{
  "n_experts": 80,
  "activation": "tanh_gelu",
  "balance_loss": 0.00824,
  "balance_bias": false,
  "init_std_router": 0.00897,
  "lr_router": 0.00136,
  "vocab_size": 2048,
  "parallel_block": false,
  "init": "uniform",
  "init_std_qkv": 0.0524,
  "init_std_up": 0.0524,
  "grad_clip": 1.0,
  "schedule": "wsd",
  "steps": 4049
}
Below are experts of layer 6 (counted from 0) of a mixture-of-experts language model. Rows are named router (the router's row for the expert), up (a neuron's input weights, with its number) and show model dimensions 0-191. Each number is 50 + 15 x the weight over its row's rms, rounded and kept within 0 to 99.
Before each expert's rows: a language model's description of what the expert responds to. This comes from a sample of Wikipedia text that the model never trained on.

# expert 58
Description: Word pieces ending in e, especially ce, ide, ise, ame, der, as in Ocean, Gloucester, Peace, slice, Norse, Theme.
router:56 64 57 79 82 54 60 44 58 34 61 43 64 46 41 40 48 62 40 56 72 46 64 50 37 69 34 41 54 45 45 45 43 35 45 37 49 39 62 33 35 52 65 52 34 43 58 37 56 34 31 67 59 40 54 44 50 43 44 78 38 47 50 52 53 25 50 35 40 43 41 72 79 56 77 48 59 15 46 50 41 36 54 30 73 44 41 60 43 46 23 50 42 64 35 60 35 69 49 52 61 74 36 68 45 64 54 78 62 46 64 64 52 35 39 32 42 90 80 48 75 45 47 22 36 54 34 53 44 39 57 67 76 46 37 55 56 57 70 67 12 68 43 90 34 59 38 51 56 35 79 39 80 64 77 39 60 50 48 25 48 43 85 36 70 52 47 50 21 32 17 70 69 42 44 28 54 40 49 24 28 66 58 43 30 48 52 53 40 47 41 29
up6:59 50 72 60 63 67 47 76 65 53 21 61 62 36 86 58 57 57 72 82 35 43 43 56 40 43 61 36 64 33 77 46 49 50 69 60 50 49 37 50 20 72 52 45 24 53 48 44 65 60 37 45 48 33 42 51 59 46 53 29 67 64 12 51 38 34 60 69 21 57 38 44 55 58 60 40 42 66 53 11 56 43 20 63 57 45 59 62 41 51 59 69 31 54 68 50 56 43 44 47 54 30 64 08 74 36 36 61 38 47 51 48 63 46 56 65 54 75 50 29 59 48 08 66 51 56 45 74 42 78 45 56 51 47 23 31 52 50 38 41 42 39 65 43 38 48 52 91 50 37 52 33 50 52 67 51 52 36 75 26 48 54 65 47 51 41 55 35 96 58 36 46 51 47 80 50 64 45 30 34 58 58 20 59 66 29 58 57 49 26 54 62
up7:48 48 55 33 50 45 48 56 57 40 41 54 41 53 51 42 66 54 53 29 47 10 29 63 54 46 54 67 70 74 40 32 68 39 61 52 25 60 59 39 28 67 43 44 65 24 46 41 68 58 68 36 57 41 81 52 47 55 50 56 52 64 49 42 82 31 36 59 60 54 65 45 56 67 66 59 49 39 56 47 53 73 44 48 64 65 53 66 68 92 46 73 35 53 62 54 13 40 58 70 58 55 46 38 55 48 67 39 50 63 78 65 52 40 80 35 45 54 61 26 33 05 96 62 60 44 21 43 50 35 55 34 55 50 75 33 49 68 70 40 52 44 58 44 41 62 79 28 52 10 53 50 35 65 66 50 59 34 49 37 22 67 54 72 49 54 36 48 29 37 57 68 65 41 57 63 30 50 36 72 73 56 51 27 34 38 61 60 56 27 48 39
up8:60 37 66 41 58 39 22 56 83 45 52 83 48 45 52 55 49 58 83 49 54 84 67 36 29 37 63 29 43 37 40 52 54 49 50 51 60 54 50 51 43 20 59 31 62 47 51 31 25 51 30 64 85 59 54 42 63 20 35 30 48 71 45 84 50 27 28 33 47 23 43 40 67 59 63 75 57 47 73 39 33 49 29 56 66 42 84 61 64 50 42 50 25 42 33 54 51 87 49 44 58 33 59 64 43 48 31 56 49 58 51 39 54 56 54 32 50 68 49 44 62 49 36 52 34 41 41 45 64 23 50 37 65 52 36 61 65 37 89 69 46 52 56 40 40 69 29 54 54 47 66 35 19 89 44 63 52 31 53 51 48 45 85 56 63 59 64 52 39 44 50 30 40 39 57 30 48 38 41 49 35 61 61 61 32 52 31 63 25 27 73 57
up9:63 56 50 34 33 59 44 64 37 39 34 41 64 31 57 62 76 28 86 47 57 42 68 53 53 69 57 53 67 67 35 57 67 26 40 81 59 40 61 52 42 31 52 33 42 63 56 24 44 80 65 52 58 46 65 45 56 47 69 45 54 58 35 64 54 38 49 60 35 53 74 58 55 59 56 27 46 62 59 43 41 48 39 48 40 33 77 42 51 55 61 37 33 34 43 78 30 58 50 46 55 54 57 44 57 56 82 42 49 75 23 46 33 57 53 24 54 61 31 83 50 14 68 62 58 14 63 41 46 18 23 46 74 56 56 48 63 34 55 66 52 40 68 19 52 44 24 65 47 62 61 54 43 53 63 41 56 32 31 39 57 55 52 26 38 60 41 66 62 48 43 57 64 65 55 06 59 73 83 58 62 30 28 50 37 90 60 60 56 35 61 42
up10:44 36 58 45 51 80 81 52 46 35 37 47 77 66 40 08 47 40 57 68 57 54 68 52 69 29 70 37 30 48 69 31 38 34 64 64 73 64 34 52 69 37 44 26 54 62 71 67 62 42 45 63 57 45 54 61 37 35 44 49 40 63 61 16 38 44 63 38 31 77 78 55 51 56 31 84 57 57 35 73 34 38 50 70 85 41 51 46 50 34 19 43 40 60 68 56 70 61 35 46 62 37 66 51 58 51 45 67 70 56 47 39 58 58 47 31 53 41 56 06 40 27 55 56 38 53 44 69 39 61 64 51 52 48 40 57 22 76 00 35 48 60 40 27 54 51 63 49 35 61 72 12 46 62 64 59 63 54 45 36 65 66 62 83 58 24 42 50 44 52 45 62 37 41 46 51 53 38 37 61 41 59 54 41 38 46 58 51 47 41 67 56
up11:50 47 64 40 54 70 43 45 84 73 32 61 35 78 53 43 42 55 41 27 38 60 46 69 50 21 63 30 18 34 46 60 58 44 60 51 49 30 60 47 39 50 47 76 28 51 59 54 30 77 44 51 53 71 77 28 26 59 49 68 51 58 36 54 46 39 28 54 53 84 35 52 44 52 41 37 50 37 63 50 31 34 67 46 45 25 44 52 58 49 60 59 33 53 06 25 59 40 51 32 50 43 66 41 86 70 44 46 55 48 52 51 36 48 56 34 57 60 65 44 55 17 26 72 52 40 51 56 66 33 41 48 50 37 48 63 54 61 77 71 32 56 57 76 74 57 56 51 47 52 56 56 46 65 52 75 59 75 30 69 63 37 42 67 54 33 33 60 60 43 58 69 19 46 38 52 19 21 63 44 68 63 35 80 58 64 53 30 55 50 87 73
up12:28 34 35 43 32 79 58 53 36 75 45 36 16 37 50 22 48 39 41 64 56 68 56 58 52 65 51 31 44 77 34 79 65 26 56 23 71 59 58 53 71 63 57 51 44 19 59 61 49 36 26 78 62 39 65 70 44 41 71 48 46 55 46 53 70 34 17 49 41 57 48 25 37 21 59 43 37 61 76 77 21 48 36 32 59 53 55 61 34 33 50 42 47 54 44 61 34 18 71 32 58 45 44 76 54 51 27 43 61 49 42 55 70 48 51 44 36 55 52 54 23 41 52 53 40 48 28 56 44 65 45 41 75 42 45 50 51 79 43 48 54 50 60 21 55 46 49 41 74 51 58 44 96 48 67 66 61 71 57 50 51 21 58 49 58 43 39 62 68 63 45 48 54 45 59 41 37 28 27 52 34 61 41 60 55 40 06 52 78 54 58 37
up13:56 73 58 54 72 38 24 70 62 60 50 74 47 45 43 45 55 77 83 55 38 44 48 41 65 41 48 57 59 41 71 72 54 78 38 43 77 54 25 67 68 39 37 52 26 30 71 79 61 62 59 86 22 31 65 62 56 28 50 27 57 63 57 50 38 46 58 40 45 47 46 24 68 36 33 74 39 35 66 68 57 49 39 53 14 39 61 48 58 42 39 82 55 30 49 54 54 28 48 49 22 40 44 46 52 41 51 59 63 67 41 65 47 55 69 24 64 63 55 27 46 60 13 32 62 46 63 36 37 52 46 31 43 56 36 33 43 46 70 63 55 42 42 56 51 70 49 35 53 44 71 50 56 35 33 58 43 26 38 48 48 34 62 54 37 65 14 56 61 14 73 72 38 62 31 65 54 49 35 34 64 59 55 48 49 66 46 30 44 33 55 19
up14:34 30 46 52 45 42 62 44 46 69 45 38 29 49 49 42 36 40 84 53 26 42 41 51 53 56 55 48 62 29 62 69 54 16 26 55 48 13 54 55 58 75 42 46 59 58 45 37 78 42 54 45 32 77 58 45 67 54 31 71 55 23 59 54 53 44 59 43 36 31 23 53 77 46 38 43 53 59 77 56 57 46 42 40 52 20 55 60 59 52 39 64 71 45 64 69 57 63 46 47 69 51 75 45 69 63 63 36 56 81 54 81 37 44 49 17 45 77 58 49 31 44 49 56 34 63 51 52 79 40 36 39 77 43 75 29 57 75 68 51 67 37 44 39 67 41 40 51 32 46 55 46 54 39 69 94 44 58 76 40 26 33 32 45 65 66 64 49 29 39 68 77 46 43 49 39 39 53 28 58 38 71 44 47 08 54 52 52 54 43 65 75
up15:37 72 65 33 52 13 38 47 58 30 60 20 25 32 25 53 37 70 31 48 50 78 77 67 36 55 39 46 35 44 35 25 25 67 55 62 48 61 29 43 49 38 48 34 57 71 50 61 71 28 16 51 49 39 54 77 69 70 64 39 61 41 34 34 26 54 67 10 33 45 56 73 10 57 25 49 69 34 75 59 49 81 83 41 45 56 47 69 55 56 61 66 44 44 65 48 50 73 62 31 19 50 73 53 32 66 46 44 23 51 34 52 48 46 77 44 26 62 41 52 46 67 68 46 43 44 52 31 35 62 42 61 75 70 40 58 58 47 44 51 51 67 48 52 26 35 43 72 52 57 56 55 44 34 44 55 52 54 24 32 45 50 48 51 26 42 60 55 54 53 42 66 41 51 55 56 51 68 49 48 26 46 48 54 43 36 62 56 67 78 42 54
up16:66 60 39 95 30 59 43 43 54 70 63 56 50 80 51 48 45 71 41 46 56 51 53 44 82 52 51 52 61 34 48 44 88 20 64 29 50 48 64 65 46 37 18 55 42 62 37 43 41 47 34 51 40 36 55 20 62 45 38 34 57 65 62 31 57 58 37 89 15 38 31 33 64 59 51 65 35 45 35 39 69 57 49 58 52 39 50 71 34 27 43 52 65 36 99 56 51 55 48 46 55 71 54 34 49 44 61 38 54 40 56 41 48 40 51 60 30 58 46 58 42 52 65 26 43 50 26 43 64 76 51 33 35 37 48 52 31 39 39 40 24 61 66 51 57 57 65 74 48 60 60 55 60 65 38 75 38 48 46 57 73 50 55 45 63 48 36 44 75 33 44 47 60 32 77 82 34 33 51 80 23 54 76 45 61 70 69 17 60 52 53 59
up17:35 71 69 67 72 65 56 45 51 28 65 26 41 42 34 53 40 39 48 44 58 51 43 40 38 45 63 55 11 51 52 25 22 45 49 48 30 22 58 72 27 39 75 38 61 52 43 51 37 55 39 58 35 47 47 24 56 38 59 50 32 62 52 53 65 07 54 42 25 51 65 64 64 62 26 44 76 80 48 58 73 65 36 63 35 61 72 53 30 55 55 47 44 55 40 31 54 65 61 40 92 68 64 59 45 54 54 53 48 86 62 56 44 36 41 84 57 56 67 67 61 38 48 49 46 14 37 30 48 46 60 32 48 66 50 37 45 60 31 55 54 67 26 42 67 22 74 58 46 55 64 29 65 66 25 66 66 52 43 63 54 44 59 42 65 67 42 59 55 69 22 35 51 67 34 60 11 44 55 70 73 37 53 56 44 41 51 51 51 56 58 73
up18:38 45 59 56 43 40 57 66 20 56 76 38 49 69 34 48 95 51 60 49 54 58 50 77 75 33 66 58 32 45 75 33 52 58 46 54 54 54 34 55 29 47 16 59 62 29 51 47 61 53 37 40 72 17 51 59 52 52 63 51 71 48 32 46 32 27 50 57 07 40 41 46 36 59 46 41 45 39 42 29 43 60 22 46 51 46 47 54 70 75 46 38 84 51 59 34 57 87 79 36 46 52 48 31 49 42 48 57 87 27 25 34 53 54 59 55 36 62 34 74 57 67 45 29 56 57 55 49 70 70 37 48 55 39 47 70 60 48 44 72 37 57 36 67 38 46 55 67 36 44 34 45 72 31 54 43 53 27 55 14 30 63 35 41 68 35 36 58 82 58 32 62 23 60 52 53 33 42 43 53 43 76 50 46 62 40 51 72 72 45 35 40
up19:26 51 61 40 33 33 58 37 31 58 44 45 86 56 40 57 33 06 45 47 50 24 45 76 88 31 50 59 48 48 73 60 34 39 37 64 23 43 62 62 40 39 57 44 81 61 68 60 61 69 42 37 76 65 38 30 73 67 40 53 48 53 54 64 42 39 39 37 61 48 83 30 63 51 43 63 54 42 73 43 62 49 71 56 62 43 40 08 68 30 22 34 64 58 53 32 36 71 53 29 57 49 44 54 57 35 41 59 57 60 79 43 77 30 55 46 53 46 54 48 53 32 36 38 62 19 51 73 48 57 30 62 83 61 58 52 57 61 23 55 56 45 19 53 26 58 24 54 64 36 51 35 51 36 63 65 53 75 64 79 77 52 56 33 58 59 28 44 56 41 54 42 31 44 31 60 50 58 57 50 48 36 60 45 45 36 42 46 47 31 54 34
up20:54 38 40 51 41 51 34 60 54 30 40 26 46 84 60 68 30 55 30 67 70 44 54 54 52 54 23 77 59 59 52 61 64 30 43 68 86 46 34 35 33 73 54 63 54 67 41 33 41 71 67 90 59 66 55 31 26 54 48 72 69 48 44 59 54 43 54 27 65 51 42 54 54 59 68 40 36 61 63 84 28 73 58 58 58 68 10 49 43 46 39 46 38 50 29 80 53 39 38 57 30 29 41 49 56 26 40 49 54 54 44 51 63 15 37 50 53 78 35 68 42 41 56 48 71 55 49 38 71 38 38 57 31 34 58 57 55 54 43 57 64 24 52 44 68 65 50 41 78 37 54 27 57 54 69 43 65 65 16 71 50 50 29 24 30 60 48 43 36 82 30 44 39 55 46 65 38 73 45 39 50 39 71 24 52 68 44 63 58 46 62 53
up21:44 54 61 42 80 54 60 76 45 67 22 24 40 47 70 61 61 27 45 83 64 58 47 59 33 61 77 61 47 57 58 63 43 54 78 43 49 46 59 57 50 53 38 42 51 69 47 51 39 33 51 55 58 32 56 33 83 52 58 69 71 51 34 56 37 35 53 64 28 22 49 54 46 48 42 44 42 39 54 24 52 38 58 76 88 36 64 60 43 35 86 47 46 52 56 52 69 38 49 57 44 18 32 47 25 37 41 60 74 36 44 54 42 71 47 24 41 53 55 49 77 63 58 40 66 58 49 48 29 48 37 53 60 60 43 47 42 38 25 40 38 60 39 53 46 43 49 78 07 62 68 58 73 57 53 49 14 50 90 40 61 53 77 60 43 55 40 42 75 50 19 64 54 39 35 22 35 79 51 55 73 50 61 27 44 69 37 43 69 49 61 59
up22:35 38 42 58 49 57 68 54 38 34 34 53 54 68 56 71 31 54 36 34 47 34 44 41 45 66 36 44 86 56 46 52 41 54 69 50 49 27 73 44 69 31 63 69 66 47 76 30 31 46 76 66 35 65 46 40 66 58 49 73 53 81 25 29 42 52 74 51 40 51 69 52 58 53 46 70 49 42 64 78 53 36 39 29 42 46 38 23 65 39 65 63 55 34 47 51 50 49 70 37 39 42 24 53 14 35 44 49 60 25 62 54 72 64 37 75 44 51 83 37 28 56 38 40 50 26 41 79 41 59 51 58 48 50 54 52 42 54 27 45 70 52 51 29 47 73 35 84 58 60 55 55 28 52 45 41 61 35 67 48 48 45 46 56 54 57 34 49 12 66 58 35 55 55 76 41 36 43 26 54 89 40 56 38 61 12 55 41 50 72 54 87